Experts of a small language model.
Size: width 192, vocabulary 8192, 31.1M parameters.
Training: a variant of SOAP for the experts, 8820 steps.
Below are experts of layer 7 (counted from 0) of a mixture-of-experts language model. Rows are named router (the router's row for the expert), gate (a neuron's input weights, with its number), up (a neuron's input weights, with its number), down (a neuron's output weights, with its number) and show model dimensions 0-191. Each number is 128 + 32 x the weight over its row's rms, rounded and kept within 0 to 255. Numbers have three digits each.
After each expert's rows: "comes before" lists some tokens at least twice as common just after its tokens as in all text. This comes from a sample of Wikipedia text that the model never trained on. Tokens count by the router's weight.

# expert 17
router:139150145140101082143198168148124078160170200142145132184125139101132125113095131180091160167166116173137096101095111144133076133155083125125112159127128113109122141133112078119146091091209069128130164174177133157168109164081128101086134145102057150133118107191105171148101134113136132090129070174041160139104156095141112107138134111111221142112167150160139203150099172099093137130160150135139106184187153116116131103094137130120148084094118144111194155163144121146122123101108143126126118155185123115141115091150175090078150190065033129129140130120156141084094144154109137126
gate2:124142125157059126179087105158156138067157120119173079137133082124136118146121180129088188164079078083167093152128129181146087182193095140122149122099155114175114128112112188083087093097149126108141077137173135137120174113110167138119159141080078175138109129205146156082154110087065119139084140169126090075141115097123184098077133120122178164066184082086153136151148103136119137153126160123109127160136119136157136102121117150141104124132147164128070167135164121133136104095194156162139149068125149153139108162155150109142150173164164140162138096125158076060060153134118148195
up2:130154127185076132182123110175157192104139148120170093161132091173133097173117173116078170149070115124151115148147128184111119181199074120114140127117186121172092085114121195129105089089112142118166067145125153143136159075098137128132148123097076151119143124198129147081142108089069117131083147156114092080131136103126188069067153141134180150082166089122159169139174096153135119179137147119082120172110118125170103057131099111117140126119146132121085159135160126126159125085186162125148127097133159173118105174140155103125138180157152127201113109150175094057101137142090134168
down2:161122109134112170129133175138151070130105104200142173171139086104092121093101092136108127130102121135159124089153119178090146108170077126172099183088104138145146149167163137148170096169147101132179118171127153126141095176091146143091135100109111087190075114134099155132134147130147125079163109163137133103091117142106111124062101078122130171086164127140139099166178140158130074100058131169164090164161130094102138157112144149078119096124130105169097082115073154130119067156137178106155097097110125169141092096103153253137158160104106082103157067080100097050157123143152159127
comes before: " the", " a", " his", " their", " this", " her"

# expert 57
router:195121114121077114103164117184101075099148120132138096119210137192146129136089078109164139129098156152127115095139105106140093141134078104093122113121129134101121168150152149098140130117142109168119141142112069161117150174111117081183071162157118185084183121154136203133094057089143132159083128091062121135138082060195106162124146122144116170129128137101136159215108137131152145109108092122111104098156126190120116122109117083114140145119108135117158138161158135159131105182160150078198121078128131084094070134095116123098116186077128166125146140101157163039067156112172139106
gate2:179130113203112189135154139158040092167152124110190138092151107148106154194228092119151146110108132201143132116165163112152156160121196098164111137111152103095128144148137153124188134129135099066104071122166087106133161137096128142130133221125135100098150104072115158125169094110120113186125182091135113088089143108164086163138150147122111149064114144093075174145051165161149146116176132120134115171133070189134128106103119134122119155194072138116104164136073160101115145119104119129120100117156094166109124154127116089123078134090109127114092121117168135091132134137129090093
up2:196130100207111197124160130155042090181149141114192140108164105147121190182214082117106126097120133164156131143163165093170120146129207117153136144133121125109119158172136148138180113122147116033108079153173063099136178151108132113104152214133133115096157104088129190128164099112099107168127163117099158119083160100153103158155174140136097163068116161069091161128079141139159158118159117122133124137103070153123099135113113112147153146155079145138105173116097161084096132138105136128117080110138092163140117165114141073116111141071132151111081083105153111105127135143140110105
down2:160105171052178091131140157138086094092102139105113106121208137096144154095087121135127091149152159187128096117102112142112133184138152126148173080122068170099168112130128209171096172062130161112119161102168150165079138088103154123127201117140162098129131138151170084069098107117120154111093146162152111098153113079161142094120093105134175110195097145153111108111116174101135149125146144172165153136073187177145181140093159099150165137150130156139047118201130142127155172087129112194133189140151127133072123114087139130146132123119165069143083160104123116131097113160169149119
comes before: "\n", "-", "|", "==", "The", "==="

# expert 30
router:153081130148143144134156141156159120115095104180164071120141160110115094093167156130152143127135084145142119145101087078161102108163143188149077173026066155108132115134120130091127084117101041170167146152189129080111085149119118121104129136170102204149102145148078139073105090016179149141057157148104148118118106135125138147112177092096125105072124174117150154183175133120140136108131124110132105142108119179100118103105130134141143063139098116122180111145171057078136077120083114145125136099120129088200128160127123116107129151114153136155097065134169147123133170088121154134
gate2:147134132168152155125153164112138118115134116173134061152131120076149157138138158082150141098161168165165102145114098150176090116158186124119079131081115167131156121092087131120147119144089119136141091153124138070072159157039109146063122132137143132143157141099091146099119128100156111166096136162079129199107158122140131151156138107109143072137119100157110112101118095116070175123125114107130109205154118074108120108184179038150129113074146142108107094111172117159072191105175050098169198115162123131096145179114118151091084190130088127168099130136098149043162140133146129088
up2:100138116101113106123105100149119117145110133093155181102120139199113135119103094181110128133062094075097161082140149096073164124111087139120177120170139085121110140157159105122101151124161150115108160103150108191179098096213143105198142114132112126102100124155168109177120143136103160107145136092164124051154101124113123109085112153145126187137137139114145140161152165149162083134119127166117146057113130154138134137092073223082140142168106117138160181150095120085183065153079195147104054150105131126158108077168128127166171080131140147081158125129164086211096113123107139170
down2:149136132107113105126133092081104144089166129150124140162131092109088124095091142119145194074137076093141107172139111225126140101086143094085118132082126170121131141162115125131134134078131162092055165153084087089104106162154124125109137136102134075154086137114082064103145158154153132103063055166134076185154148151098137116128160104104132115137128151117105143091122115074155205106194113160111113165154097209080121141141133139151151118104099151160170125102135105136154119158179136134148136167139136125052122091149072135096207186140072117071071180123113162162136152134163160138
comes before: ",", " |", " (", "\"", " and", " in"

# expert 25
router:144187134120106119128110102124112202111154157168118114154128160107170151109150157093174042082120153155125041160177143155099103074138167233137114123120114122131158133152127127141088124116152090110107101187086098141182190143073137130114113138105115161088102100126119165123157097089195129130143124197143144181142112166170133163128187109076150130052222146172103122196102119131158141108128096082069120134113084151110113160135152121127138118107131126139158113143141085129146135129095137096131130155105115076103134121189105073122090148134132122096141084089169156074105190095157145115
gate2:110138096093104134168149144202121115192120165108133063105161124129116090082116085125108116139131114157138114105141124175120101082146101165135158100127037117142150187141092168102149131134107101130104132109122117048077162167143137138183126145127158150107186118084124137111178134064149100124163132121131126130134075153146103165082082072100132126183131193104149132056129106148187133110120115138085162066212114149135141149129142124069138135091091140126116096092051127156141152088135112097154160161113185108049097064120143097078109143162133128100135093118172107054125127164100104093
up2:127140117100114117178161136197121118182106154105122070105169110118094102088114077107108103133129132135120108091164137168130107082135110170121153091137018108141138187124094154100149125130105093157124120115105126055092164161130124130159118144143142163118179087052137147080185130057168090141164127123114107116126079142167100142080070079095152120168131171101130137065104119142164137104144101137104172096223114138120147162128149119065109128110093134120122091093067146147141139079110132087144175172092155116040083080102132102074119128148134120116137118132180109039109126143115125104
down2:118103104164230090083080119083152107093100118095074098127144117137142170144214123142197143126101118137204199173030094100079093119098107118162123128145132095134127174119128147107122169143087157151110138128161108133097111158122117134108171105164085165160136129103146137130175195130104140154151097135098166152087147157140100108103158147180157106163100142215174127126139143107119137105154126101168159147127175111162110153158120081141180115130096123188162175134151151193188161172123126125122150143150087160113106123135058117181071134120100142120154063136144121137090106145115126169
comes before: ",", ".", " of", " and", " in", " were"

# expert 2
router:102147124122141112096217087162130147102144186129082136153133136153093071080224135188177136075122113154072103121142146093168118095158095206088132120129049131062107154080098108125132155101112120138146136126181101128060131163128046165143138158149111156133117125134120151097128047121154155093088101137113158047108116127155137165103148161113142064120093117136114153149153103108093118155137113148096094149176168146104117145115148136133152138145125122094202151149136101144107083096112054089092115139158099191129087161136073154122113129142142096147123122083171140094126061092117132127
gate2:093161065103155148112168090150152120127083153107173109194126081101087119153123085154121117122141113112093134086151151146129051167087138154155134120166106160183124095110136091119154149071172094126118123148149079135106104131102112129150146104129104137010147156219118134127164109083111125111110105168073141173177100131136100126155156120082095152167114162115179215126106130081141131154125163145125102130087148175142139119119149116185136188126173127138173120138160173127186114150134111183098146151114127125136139166136114127114080166173109090061125087097117169092175114045093075105
up2:160092187152109104156079156093101107131175129153098151046125188154169146109129170106149154125096146149164147158106117124131192085176117110102126126098136085083117154157102158128108097179080157132130128095111175111146153135140129151113110164137159119247109110041140119127088157162140122143141165094178111107093167130112161141102090138193168107084144104142084069114148116181109133103125114113132167117166097078110121127138134151058135066121089129126082148103071079111071162112115126067141101102133131119121108102117153133148160098072140167182125187173134090154106145194153173153
down2:144117135086083118157125178129068089147133163187059122052183103144183163102166141109114108145161148125111103101174100145108103060137078119144123133102119090097158123166138144127112172137152202155165166113114132134164135161049115126171187149121153138071125101128106062107114105131131146206119091090139108141124093111164114201102114094080074106097184119121127095170124117131110087103127116071109118176150133090129111117138167153104092141067142077177107131128114131138095074175130131120194124059093114139193141148146166119157073164097114156148156175128148165119124077121161128118
comes before: " the", " a", " his", " to", " an", " their"

# expert 43
router:167099141192156062152167094116185162162193116130180061071142182100104115116133124182177173124169142141169136122088098083134162137182132180130089115091121139167085085172144128134144107147140134152134100173102052118096110147172085115163183141159132133130130090139126128158101153115120147117118119088109143118104092086129104105119151164085195126090099116166086095229178118102120197128136113128142158150115121081090136141141109086105188116166136211132155189138101193130126111117136119087078113099134138080130131156110106086067114169122112097150132101133122159156073119112131118098
gate2:105088105072115201128131114124119138127144123146177133126103135089115146154124133157126161124193092133120146087143134110177031117138182179068119082107071094187106198152123096115115087074154110184075133109133120153100136152191140153142153162132110195158106122130119125135147183117163125119200086142102123137170151138128171117101114178131146111141144125156100101126130134080145179188167098215086149140170109093125115144187149146097186075149108148140183212158108158177143136096177110127106167151162128125130139135089145048101125142095120155134098096102126142164148152139158109116
up2:105079123053092184132086116121125109144122105109185153072127102104117185139126143153134142108179116154129125088102132121164089106126129141096129118157040092186111182145118117122122115112182144144113125119085087160090130185173117171122144127130132171145089127176166162146105133073161166146164083170147115186209094136117146112125141202094165166153153098137099048162140127096132194204157119165089168145135124097103092108157143149119159066171109168145173178159105155175128137106164108141160139137169073152151130171117155078112122110123122135099105069129104133169195157127119133101
down2:149144111193071127151118153124088155093061180140068140031146081108132157109138114094128143121138142158100095169194123117112146092106082083156098154136151136140115105122155170098117139116119157119165150143139120100130091143115137125125177102151127098119137115121110167078143135125164172116070115126163100140110129105203156146193155145131094124090183078145163105177126165132082132089095054083096182122152132124191184137162067146157124158211171087102119053155170079147133120135146134109108151089113136143130163131068197063095117150112136132141114118111185146104117128065123150111
comes before: " by", " to", " in", " as", " the", " on"

# expert 31
router:153113121189150146164112090102099129180190071125163107123129184165107130131136167097170094094088105159102134131155076128131146124126106122088154109132058092102131203118158124113113098112141083149107105173127125130129140124175151184091090065132112151096166169109108153176178133068139116130117177123149147128089140114152115149052204160112152088143183162098128148126143080124127127136124117086081131080126093120122108129151077140125093097090169113210154168132137098117095114190147067098187107109140144106161078113126045100116141160118109142111178095128132167145084098077204175115
gate6:111096124114087145152164102125103139152160184183073167222161143101046143094152131146183133170165121154151171093097079114142169194185098154147132084123098053175144091132164135142176141154155156144071161143166098125160127077117115139129165177116127152108142138092152118115191104120129165083099129091171133078096135153132155155104125186083108100155166119073108122110185112091122157160128127153173140114170086152117136081112110100122115080120137160127107149075111155107165132137155085110140097168167129164091147151169116137094214102151131187104066175150136096130086142146135136115
up6:120101129106099160159166119107082132171162169194066148216176145099041143101153135145180133157151125148153180100108091117135176179180092139151126080127112050183149097137160136123174127157155153143076160157166101118153130090120117130131158168131126177113153156088147111125186105105125173067124155090174151069099139156134150141117144163093118101161177130078106114111167100108131151159129156132168137104157099156101150081100086099141116076118145164119108158079110143102158128145153091127146122168171106173104128161162097111092209096129129182092055180145134080150098139160120133116
down6:142129092118094147132178100119140164142111115157121124142131094163133147150119111096104141126147126125079114179165113099093115147069192108129009139095155130150135186152072118105109144094169105127120115091081149081124151157089143103085085088136195111167128155125107169118167144112100083132131069119094130133112147149120096136132117149079169120154083112129106175143069168117081106092147169114181116149068169136145161079130191099117127158109130084120097073113106125092115112108077113161096130067172150117122149066081167165087104193113158143152110132199098105085222132111123122179
comes before: " the", " be", " a", " his", " have", " an"

# expert 23
router:139111124104129110086150163161179171175168108155153123099153110131108045097167114182112089094119099174171129097120140093199139120140149138116135107091102133111103085145117096099133157125114073122180135132216151133075129187152099083128127116180099148118129138154108076098136157047185148136131116123085153108106138158156113159138196129090168107076196085102094149215121095132140145084142121102071090139129083161088096173078078101145156091159223139124142117113154122098118052126159132167129109161172133117107137126159092121167142133091138119138137118123152189116095128085126144121
gate3:099134169106181069149112045132148129107143102119096172133217118166079167197108166123070131127148161151155201130142104165150125114122126161115162152099077114108138098109099171115162125146077134109139118151089097166138141099114141122095117132101106194162163110129119148101087131066115135096130106140158114125120175141156117138117125140106221038106143194128120143172085113058051128075149133134160110107134069170145128128116147120135141141119077158158051106118182140145166089124101158114127080173108126136109079178154178101191144146176107134128155125147119103122094148133155170136
up3:149127068177096166130119156081097129156119098161161123083083146067144157053122095140166161115183122123122023155128145132127113187088100077116080084151142098097126190152085051125110127153172157188162145083111118116161111148179126099127144098127180105100129117139130148116143112192137105147173090087144151093160102100106082148126160114148120192135166094137104135096129145168176131142040149138110141124107146128107128158131103133130161144148160099083136181146065112150074179128152112120154109082122143187123169110080062179129137105089144148116060108139128155116127113092081132107
down3:173113112090078059148109116178201158147126138165187105136098132171130113114082078174111089126117151095091139125123140160158152164177148080070098111100163077132160081092143104137133104084165108073153108151116144140133082115130143103100100162136177106138184175170149137180109200101129096178151105165061108099110141076149162130144143127155139128096066143094159142122175132160123149107131102117092162188151117073054136193140107142107171115107158095096166171086166107125153172152133143123117105071168041121117139096088120086129127141118167185130138108109113146109159097148165103152
comes before: "-", " -", "W", "in", "'", "change"

# expert 7
router:082146036114109096126163105136135160154204118130192138092187134151121088071150098144117044122132112177138087131119105093143142129120137141112128154109105129096103141177090115144179100101121122094184151128183109145153104189087071054112091067154141140141102112120112109112103157113145156133109087121090138144099099124135124113106175175108120134073147115140109125161121151119148142146141085089139156115171118173088096072113111073093138096160146101069165109113187138098151033070135134116140058077198112126148174121134045124147109142138095142124126135119141177073124128068128124109
gate6:146097105129165131160084104109089224081207091143138098095154130125068102113095131117098133138187112137123138130143135073119131186164150127186146103129110131149123109115119162109092173073178129191071198154186144138136166112066112151162090124141128134185067152140086055130139112149138201094111151181156112115152133144115153130161128103048180148147146108136196121115081170129114136151126069115120061173101130160121157146124149168137175117111145126095180175104141112124120109141148089081118128101128133170153124151125072144199102132150129155134110088128113102176150147070101120140
up6:118175127131108139142168112154169037155016167113105168154104113116155160117144140153142120119044107108139112133128112196107116062041114111104125132155147134129111122161185109135151106201110104112161084124048131147134097160204148121145126121126108121074143087090177186100115101115110128170131113079113183132092179056101100134111111195144086132101083170087049145105137122119137135121159190140147187122146085120121121136078149114126084150111115129141091102188141111120104140145116161152148129166130121101106146138127136106088118167125098122143172157090121142081109161185145129132
down6:136142167164154162157160173151092131138115143107115135135120137199168070156117086150188152112101134105200157164131108092080216122083105181107121135198117099150115115127094127122172140104114081119197123141097144144099071127096120159074136096147131136066143119101132165128101195138125116130145090110152193204132191135163083119144114143185060100090152080107103116083168138135154102100185192144116136169176127128121099145125138105168104163162133171133127136154073158116171133088107161110092094136124132147145139095139173144064162117133158098140167132124189084122112140194132164105
comes before: ":", "ing", "ed", "ation", " of", " /"

# expert 53
router:124096098111083127127131139151103111128161173162148069141137133135133070096109180171119145121166167110114097159126121089091118150154127131133126136048106172129078153198079149153170070077075103100163143168175146110165122173194119134128136121109114182119179160175084155090167069086210140095028171105125130125101184084153160148150170104047154143063112142130115185154103102141146161124121086059125096093143118145097123136167152102121113135135101113130165165141142120114153136125129108109135145134117147077132176135150126136097119125125127112171211077108142158104117141101164174092
gate3:168117117152156110113139135134141134068197142138140135122170158088103118049127129124113104170187117109160182174135147066088083162066087127159087116128155078113062128135149102136156174141160093130086134138128094155097097141178118137082075145063070075139112178164159142113142116127136133155116133097159082128174150049069134144135113133139139120124115116165115067115102079096128136119100147074152093145121158112136167152136157114181076134050084092169121105127114154120131117076104152112144128095133123099172121081163110114134102158134127050116175141075212153136119156074090086106
up3:139098111142130098107130137141123147078176139100131108140179181089132099113122119135152103180218126143144187152133131032106083191038103162160103146137158105118066121147143102121185141127166094099083158162137096135135105134143147130081099163101062078166103147161154135088110132105156120149093137120153104135156147066089180160157113121139144114138103157168126056129123088103154119134105159122165077148098132090150171162178157098165060130082106111128124108116114139122169114098107149108093122096127120122175148109151114081136123155152159082061170133070234157141133144081110097117
down3:155117116107120138151121079169116130171119174206111113135146153061078105116120132144150102173236099143149137117121114154202147124043147116183146132132144152161139125095161108099153157115140143112061144133145158115119146130120101133088085123170140102150135130114173129169106137181151151135143165115169126129109139141206143087130113125137100097133146127174171155109099152056078125116050044173083124135114095164149113188147160119102088163149135086185165124061090134147042106093128151069151166147163109107132075087090140159159129114135109154118120109150157145165106155160106086143
comes before: ",", " and", " in", "s", " (", "\""

# expert 19
router:181152114189113092111159208176152123088100182158124103073173132119137078108142147121194069140113083129101107094147154099152132147164104155112154144084111151086118108142141058084153092093159133192198099164086103106123165144148086134069185165111126120131168139146146132104078067113184130110160155119139099131145117119122089130097186121102129141103199109137102141131098122087120172096117142133077148181128121131088120122159108106157180061108184144129200207140165084059164108165100144115128116151119111133119082081156147143104130173113114161156154134134156135109071130121146132093
gate2:193171115125166134111145122085143128119108120161172025133172164136136119079096126108126145141144113163129183109108147159129136088117089131141175148136162195121147089119150156068160130088141137121134195147143189085139091134108126128135129113099140148100148083068141116145119149110163201092068159165135100100159065084112118101072069115151147111127134180136119125110185164135137139081109188109143114122149118163110098147128099120187139115097160128134215075108071136063094115178138124122102079126160187166089107088120158103095064117157080162128127124180177129139121062129133138091
up2:202187117139149096116172156099145125145100124162159012143156146118146103082094120101166143135120099161121183087107159122120129078128106136127171132148145180125165078135147148077172120092145149156119189172131202088132097149103095146137130119109121161081127094101138124131129140128176188108084169167134127108144062078112138105087103129154141115113147178121120120109176157119122114119130185105130110141147127167107104146131116097193147068090166139135188084113080132074084115172139134137115081132159186166071107053134168102075083103143074162135133125175183142119118067146117136096
down2:100151121166150125127128139152124079131105117187139094101128162154118115058150106151100131107140076097093132132129104125115195177152046130162082146127111113121134140164097194104165120141179099062105150121109112138094138063139124229160151175104168142158139155149177164142119108147088143151186159099124180093113139140138183125113102193103157150140089169164169147131104159053196113116131083054103073131102109174159093099104164123173097173113189136141145102118149109102115150105105132126112139099114166208165099080173123091077121180133113129119119170153137118109098097126145153127
comes before: " |", ")", "O", "T", "I", "C"

# expert 33
router:121141113124064109071158190112153095128119171125168066117135153213150100070141146170168119126133139154140075056159138085166119125194146176114120135122083109091086134103121061123177138139103133144181163166142145119118163135103114159144158154166087125134128165194102162135069096092172175119093172140128123136119115071148103132131150092103149134078148168135064151151126148084077143144170105104129171130147140150087094101149144093145147118089202129105146122177116141075114131116165137114116135152203098064152074110111113129153180189115112131157112079116154103097156171110139201131
gate2:139163108164115144107165128074132064151087093094106135159121092110108138150153163122158166151117198126156168092094186143172124178067170153139128114205064146130131148094098125098104148128123098149147126227167180107133129094124124100176177132187145117130166080108156133059076098086158125117068169125136147185111108238080126168151088078136131131158154166105100100194111137130082161099150085105102128103157123113115111153141148104126129156108170111159196175153161169142123092143133129087095113135138094114160133122210137123117096124141095114157150097120132139176137123135150149120
up2:109083193086094104182135112159145213132161154154117122088148140149169109104102073133102102134121088128111099152148115099111113098165096084124145141108190109113134123182135162150143149112098154072105112010076094109121123166126139152073100117070107114137077161126134089189176137167113143168172090117141116065091134027165162081102145171123127110111072096130160161071162104163154127171086168180171107127097137147113125097110076159155122131131069145119105103108087085099131151133119155156133141112128165137103148163085071148130170139088170164110156155134120112089134117104129140118
down2:149153166137128129130141065125129187176157125181025168146130150173118098106120113168166126146193129129129080107189177134137090073112114117120132124107125098046143164148125171161134126144153127155138081114124072151082147129225116121109134131131140124124138162113084078066147140133126172139152148150169146147144090115102108151146143137130091121113092070124164133194199146123124164215097137167189101093114092125155164173146146112144136123161142103078053120092107134082161080167145168113076154141136146087098115090148073169136165075088118117124141117151122123129138181179130122111
comes before: " |", "%", ")", "°", "′", "″"

# expert 54
router:172156166161108144123135164136129103154128174178148140194197123132115115105190171146178148160128120102126124199188084121183142131139067217104147156132106125095090102113142119059108121154125085109162071122132172111167164166089155162108098108142119169077134106123152097107113164089114154099082155116148164132119095117174084121127129121074184076068124120137108150191183158042168189124191136154042134140127123148112129121134151135128163133157145109135119154117153148080142143081081147087168105146160093150151151109161128075149172159151135144110192138128149171127123135125101127153
gate2:161092159158128121127137134158143137165108182178119139163118080105120184159158143099101129128161143150068141151150176150164171128121113120174147118162126065152127128120189041205088140165099200136146049139075157101122179135136141159141132111079140124125155096115170175150130045114085149185121118152141161115145121147127154147133171158104087093146165139133095170147075098157152160094164088071112078134129100137114134123101160164169128141143159122066117102069132190148081107091191170068095129130098174141104093101118112133138182123104143137100117144075087132104166124140143064102
up2:119140117078160177123117127094086112084145074087146169122164202117143049080135080145095119122069136120123137123113098153108059124174164092096073147059150205100111073160113199085197137101130097043139144099175130190104111140164104104094112103137115115119139090170114092090132193136166109117199146102123102101095122104112131113147116121142173155174181139144154062139183132170098125151168144145119148095150129118113164126170136140097130147116128153129098124169110100127193116127083069161146191096131077137135113179118152135122075126124072101128099138138124148138124114122102151134
down2:190118145119139172110129083103119132088162090121143059117086166173104177148165170078141042163199141121074132083116110140109158134122096091139116128084110132127135071149074181116210122103145183118121116134099140156126108116109116153131108118144155174103113133166121163177095138120230114093100114138120120154083101111099105116133077112163158100108128167094126128081150160108104153123107133133127063099132076083086149109114131154136145135169097157157096143142144091128125090134179121121120176159134122131164076055139081132064137160126125128075159138106198095080116168109216127084
comes before: "\n", " The", " He", " In", " It", " This"

# expert 26
router:126173151168117121113177149131179130191152111183128154090147141115154096103168132142171088153129165189113075127091101081118190150119140172081106167089097113097110143109118159077149130120102124227143142150122124122111138144096130143126138117133131197134125127132103160131097054077120206129139165133158161156114107083113134163134146193104155129094146099206105165161186166092127136101107110113109131149118094128102127175107158093142147060146176183191163087132122059101069067163035139146146065149139139133112093115155117138109127138101121081161141092083164144097126133122152123126
gate2:166118084137110146150113163170117172101167169136097178113136135152088077144160132165184149121143087091111112144098046093135135127158150119103109132126104132104133096126098143115132136143193074152100134129105121107178098072106126174174126171126117093158129105209086151181121100109130145110140171122112116146132144137157059239100134172202096121107105155140111115147161113097199163063110101100093121068150151170101120172105130145101156061131154166102154091096091111094171107167166115137086116139163062161160121194104122136116103151124132097046094138089129105127128114143078108139
up2:154115100116101125122135155158115161108176162131061178113143130158125072144152137149173144133165078100106128145076057091143152147154144103107087123138079131106128098124110157143125139160180083166081148161100123106131096047118092152153112164112130097142122097207068149171126096127113144090157174126113128137136162129150029239130139183189107107126102143140119113142152122099186156082101074099092119058141150161111131166101113132123138082125145173102146091097108094086191099159156138116096127154175085147174139170117122146126084131122127109037097116080117113122136130136080097130
down2:097136116116068130132177196134091160101124141145112080168161141187111172070110152159101115155167152110116130136113130112115117154151090140167135125153119132138156060143103077197166103120103080173086126118105167049139088128066109148125105132129083097110165109186140098123154158129084129114154103172098113097130204183106119159140097207208110150174142154073146146095113105061090122155138148068158115171126095105133061105135115076145193197119134137181132142130145187103136112116139155114126161155088132105126104154115179103112120143096137132124074100129078113130096108085127171092
comes before: ",", ".", "'s", " States", " of", " and"

# expert 62
router:134133060110153127160169153147136179121189131148167066079142131110137147064139133177151086126167130167119122156144154116154139171137142172112141129102077165107096103087101147106114103127114107166108122160190153167110161158108105095111168137163069194150164160132112116164093169111134142126043111132102154130145123126129095165093197096101119091110143168146119170155143149110108237183139137124080155150121124173109146117103088115123148087096183117127176097099138063074151129116071126143176072149180056141159157073126105125094134127089127121115146094140147142096093146128186160062
gate6:147140138089116079131127114133147103186105134110120089143143107138157134087152132128092092087084116156040085183119147152092109130179149164127120091079087130123122100176115064120087147131066123144066140146101172108102129137084119126184137188141137163115159146089148102163088129154119102117089128152106095154152077137160138087110142128089136100113117111091155104082174171148113123147054120155044139130112175131120175169104186125171108144054156119179076111163119120051167122107113051170112117075189146200173097097089132151140079142085135103132119147128142155122091141141163103121
up6:133124085169125097055129198128106156102090136174086129189137145142177117125164141085146113140121105198086149144152094166098096151126137167125102151147115139233127129150087134209058085154114142126131145130151171104185137132090083198111119161121117126166097127094128140149105115152109157094113192169099120170086116082110139092077155105118138092157152111189058168137135159176148120150109106157083154147119174121139117108141139110086161090154164055167189096215137079115150086118109127082109137077131115137152144073147137158114097139119147145104151126122120104177108102147147137094
down6:075077130138153194110136108120097125141159163134118103162099125127144088116110113120057032127073193063048114116132131134081142133137103102083128101146114161203092120129171190136123161118149103195144106117154100145128145129137164141148185083127125150141113145137060162108141201156129080171116100128134168181091103110163121151155141186124121159157138127109137171197170134158105193115182177083133098137087135098131122105086128094156141123134147171134078088140175129127150129123113130133145127149180106126134139106083163124122134109186193122135095128133116160174096083162062069154
comes before: " of", ",", ".", " in", " for", " and"

# expert 59
router:111117118136145095078233160144109101146142110186122113109174164119188119129186134107188073125156126166109149075161072123105163124176106151082160145139108087175073185128088074126111116102131129157158083133152128127095187170139092108148116103166134126071192143120103133087086072121159178167117153147127182126102139130093101102096127105129140162099145125131102114164122136108122176151158073125088142191188124107092092114099136079075124080072115141149124161149114093125077116095155107112133106164189044141161168134191070137128150112146087111121114100123137142088090112099127158141
gate2:155136119149122099112152093090106098128142158166107123147095134096113180168165185122200173101081097122089138170125114136177079096152170145096103137137113155116126126102138091106097109104161148114187149138126138096144133133117121135080093132093098081124199116059148178141142080161127100150104071164090124090098062101048136130093208174150148151113136114107191107175115110130113189102119085148160161151132064116120160113133087135093097105232151045148148118093156159134129088115145111166080126151131151122168129135096065122130098151145133136101112061137128142127125123071162095074
up2:157131114144108106100164103082116125112150166188104143128103133118115172148162189118183185111085123126075134147146117134192079088160173142095116146137088168157121142116131073113085132102154146134189146120154117088133148157137137138065104121119085111141188129069147174135113062142132129134100064142072146103100067120048127132097202143150163130132130089148170092175117124136095210090134089155148159147137065110113142118143110101092115120217132041119149131089181161137116080121165095167071132130172143127154125127114069094139088124148141118100119069151142141125133123083150109082
down2:141109138162119060117091139083140125156137063071086135136087089122089131141201174136188084062156137127099162131121058086142163148202089105088059150136144135143090094093108082186179121144113163152156135128163171119152229142176093125142146125134075106140123184122101091134111104128087108125150153101103107154113168191142110149137120112207144126141141120139055101086120183150125162082131149129143142140107115137085130125114097119148070140108164126141092135083166111060116163143152149086143105170115114134067131162096110131140085081162168120136089124069140135108105168140125153148
comes before: "|", "0", "1", "2", "3", "19"

# expert 12
router:138115118124177100132133117155132094119083154121113138109146158186166138139186145123189124064147112150077150158112094073111098075131086208111117154101070117096147162139052128119097075078163091146151120141116113135104131165105160154172178140125119131115134127140077180150171128044146133154114141153097145194156102094118124170128116114094219126052138161189147153212119085066144149090117116114116144139139145161100103120142146153089153123118110153174190127147111085160167144142069147116096130153131124071120117121143129029114184185111154089127120115133156130143112115126146118088
gate3:147107121095091153109119174149095111124120158129113208088130140121165069094134148108146121101164063139168162157075108099138143162154115097105098123150038116145153095164126149131194107124161168109112088124084124081084136154165193111143136107164166124092131086084122114154137147118091091100097132119148182104142111053059155142147142149089119111055181099208144130161074097103186159021114149094180088082133137109124104116144107145136134168066110140122098124112175167179140166196145101091145144134118089103134134143087136154097181156135138079104137145127128138130151137135141121105
up3:121094125147093124114101148150124151113099151106068142055189094154145099107140138147126123129157112127140142147103106081091163154171096093057086125145055131178103091143097122121149071114164154093135102080126156136098139120174139145134128064167183112108183090083128089156180148124099127080102120090148139098117131106097131191122110138058126074047213125195097104145079076133150178082118144145116131098120106175126122117120179154181106166089092165103091130089163169184113084117149074106142153131134114139132073152101149126065169128138152065100134155124115150159108146111144138086
down3:177146109104047069105113115110141163194178149190146148116142121121121123060143169147113119129114101080124116179061110147151143119133092120106073192130203169181100140109089140100094182093080141146063112144131144066126106104112163129182116079103173111159139124101196093102062088157151095140098169119168128142103094097138141141168103104151084147177144071128157124144156137151192147114096093128139072096106107108110099122175104148177103086127068136200125152101114124111113085147134141053103086113096187144126130161090105134146138156128137139092128138111092147148152142136093152114
comes before: " the", " to", " that", " of", ",", " in"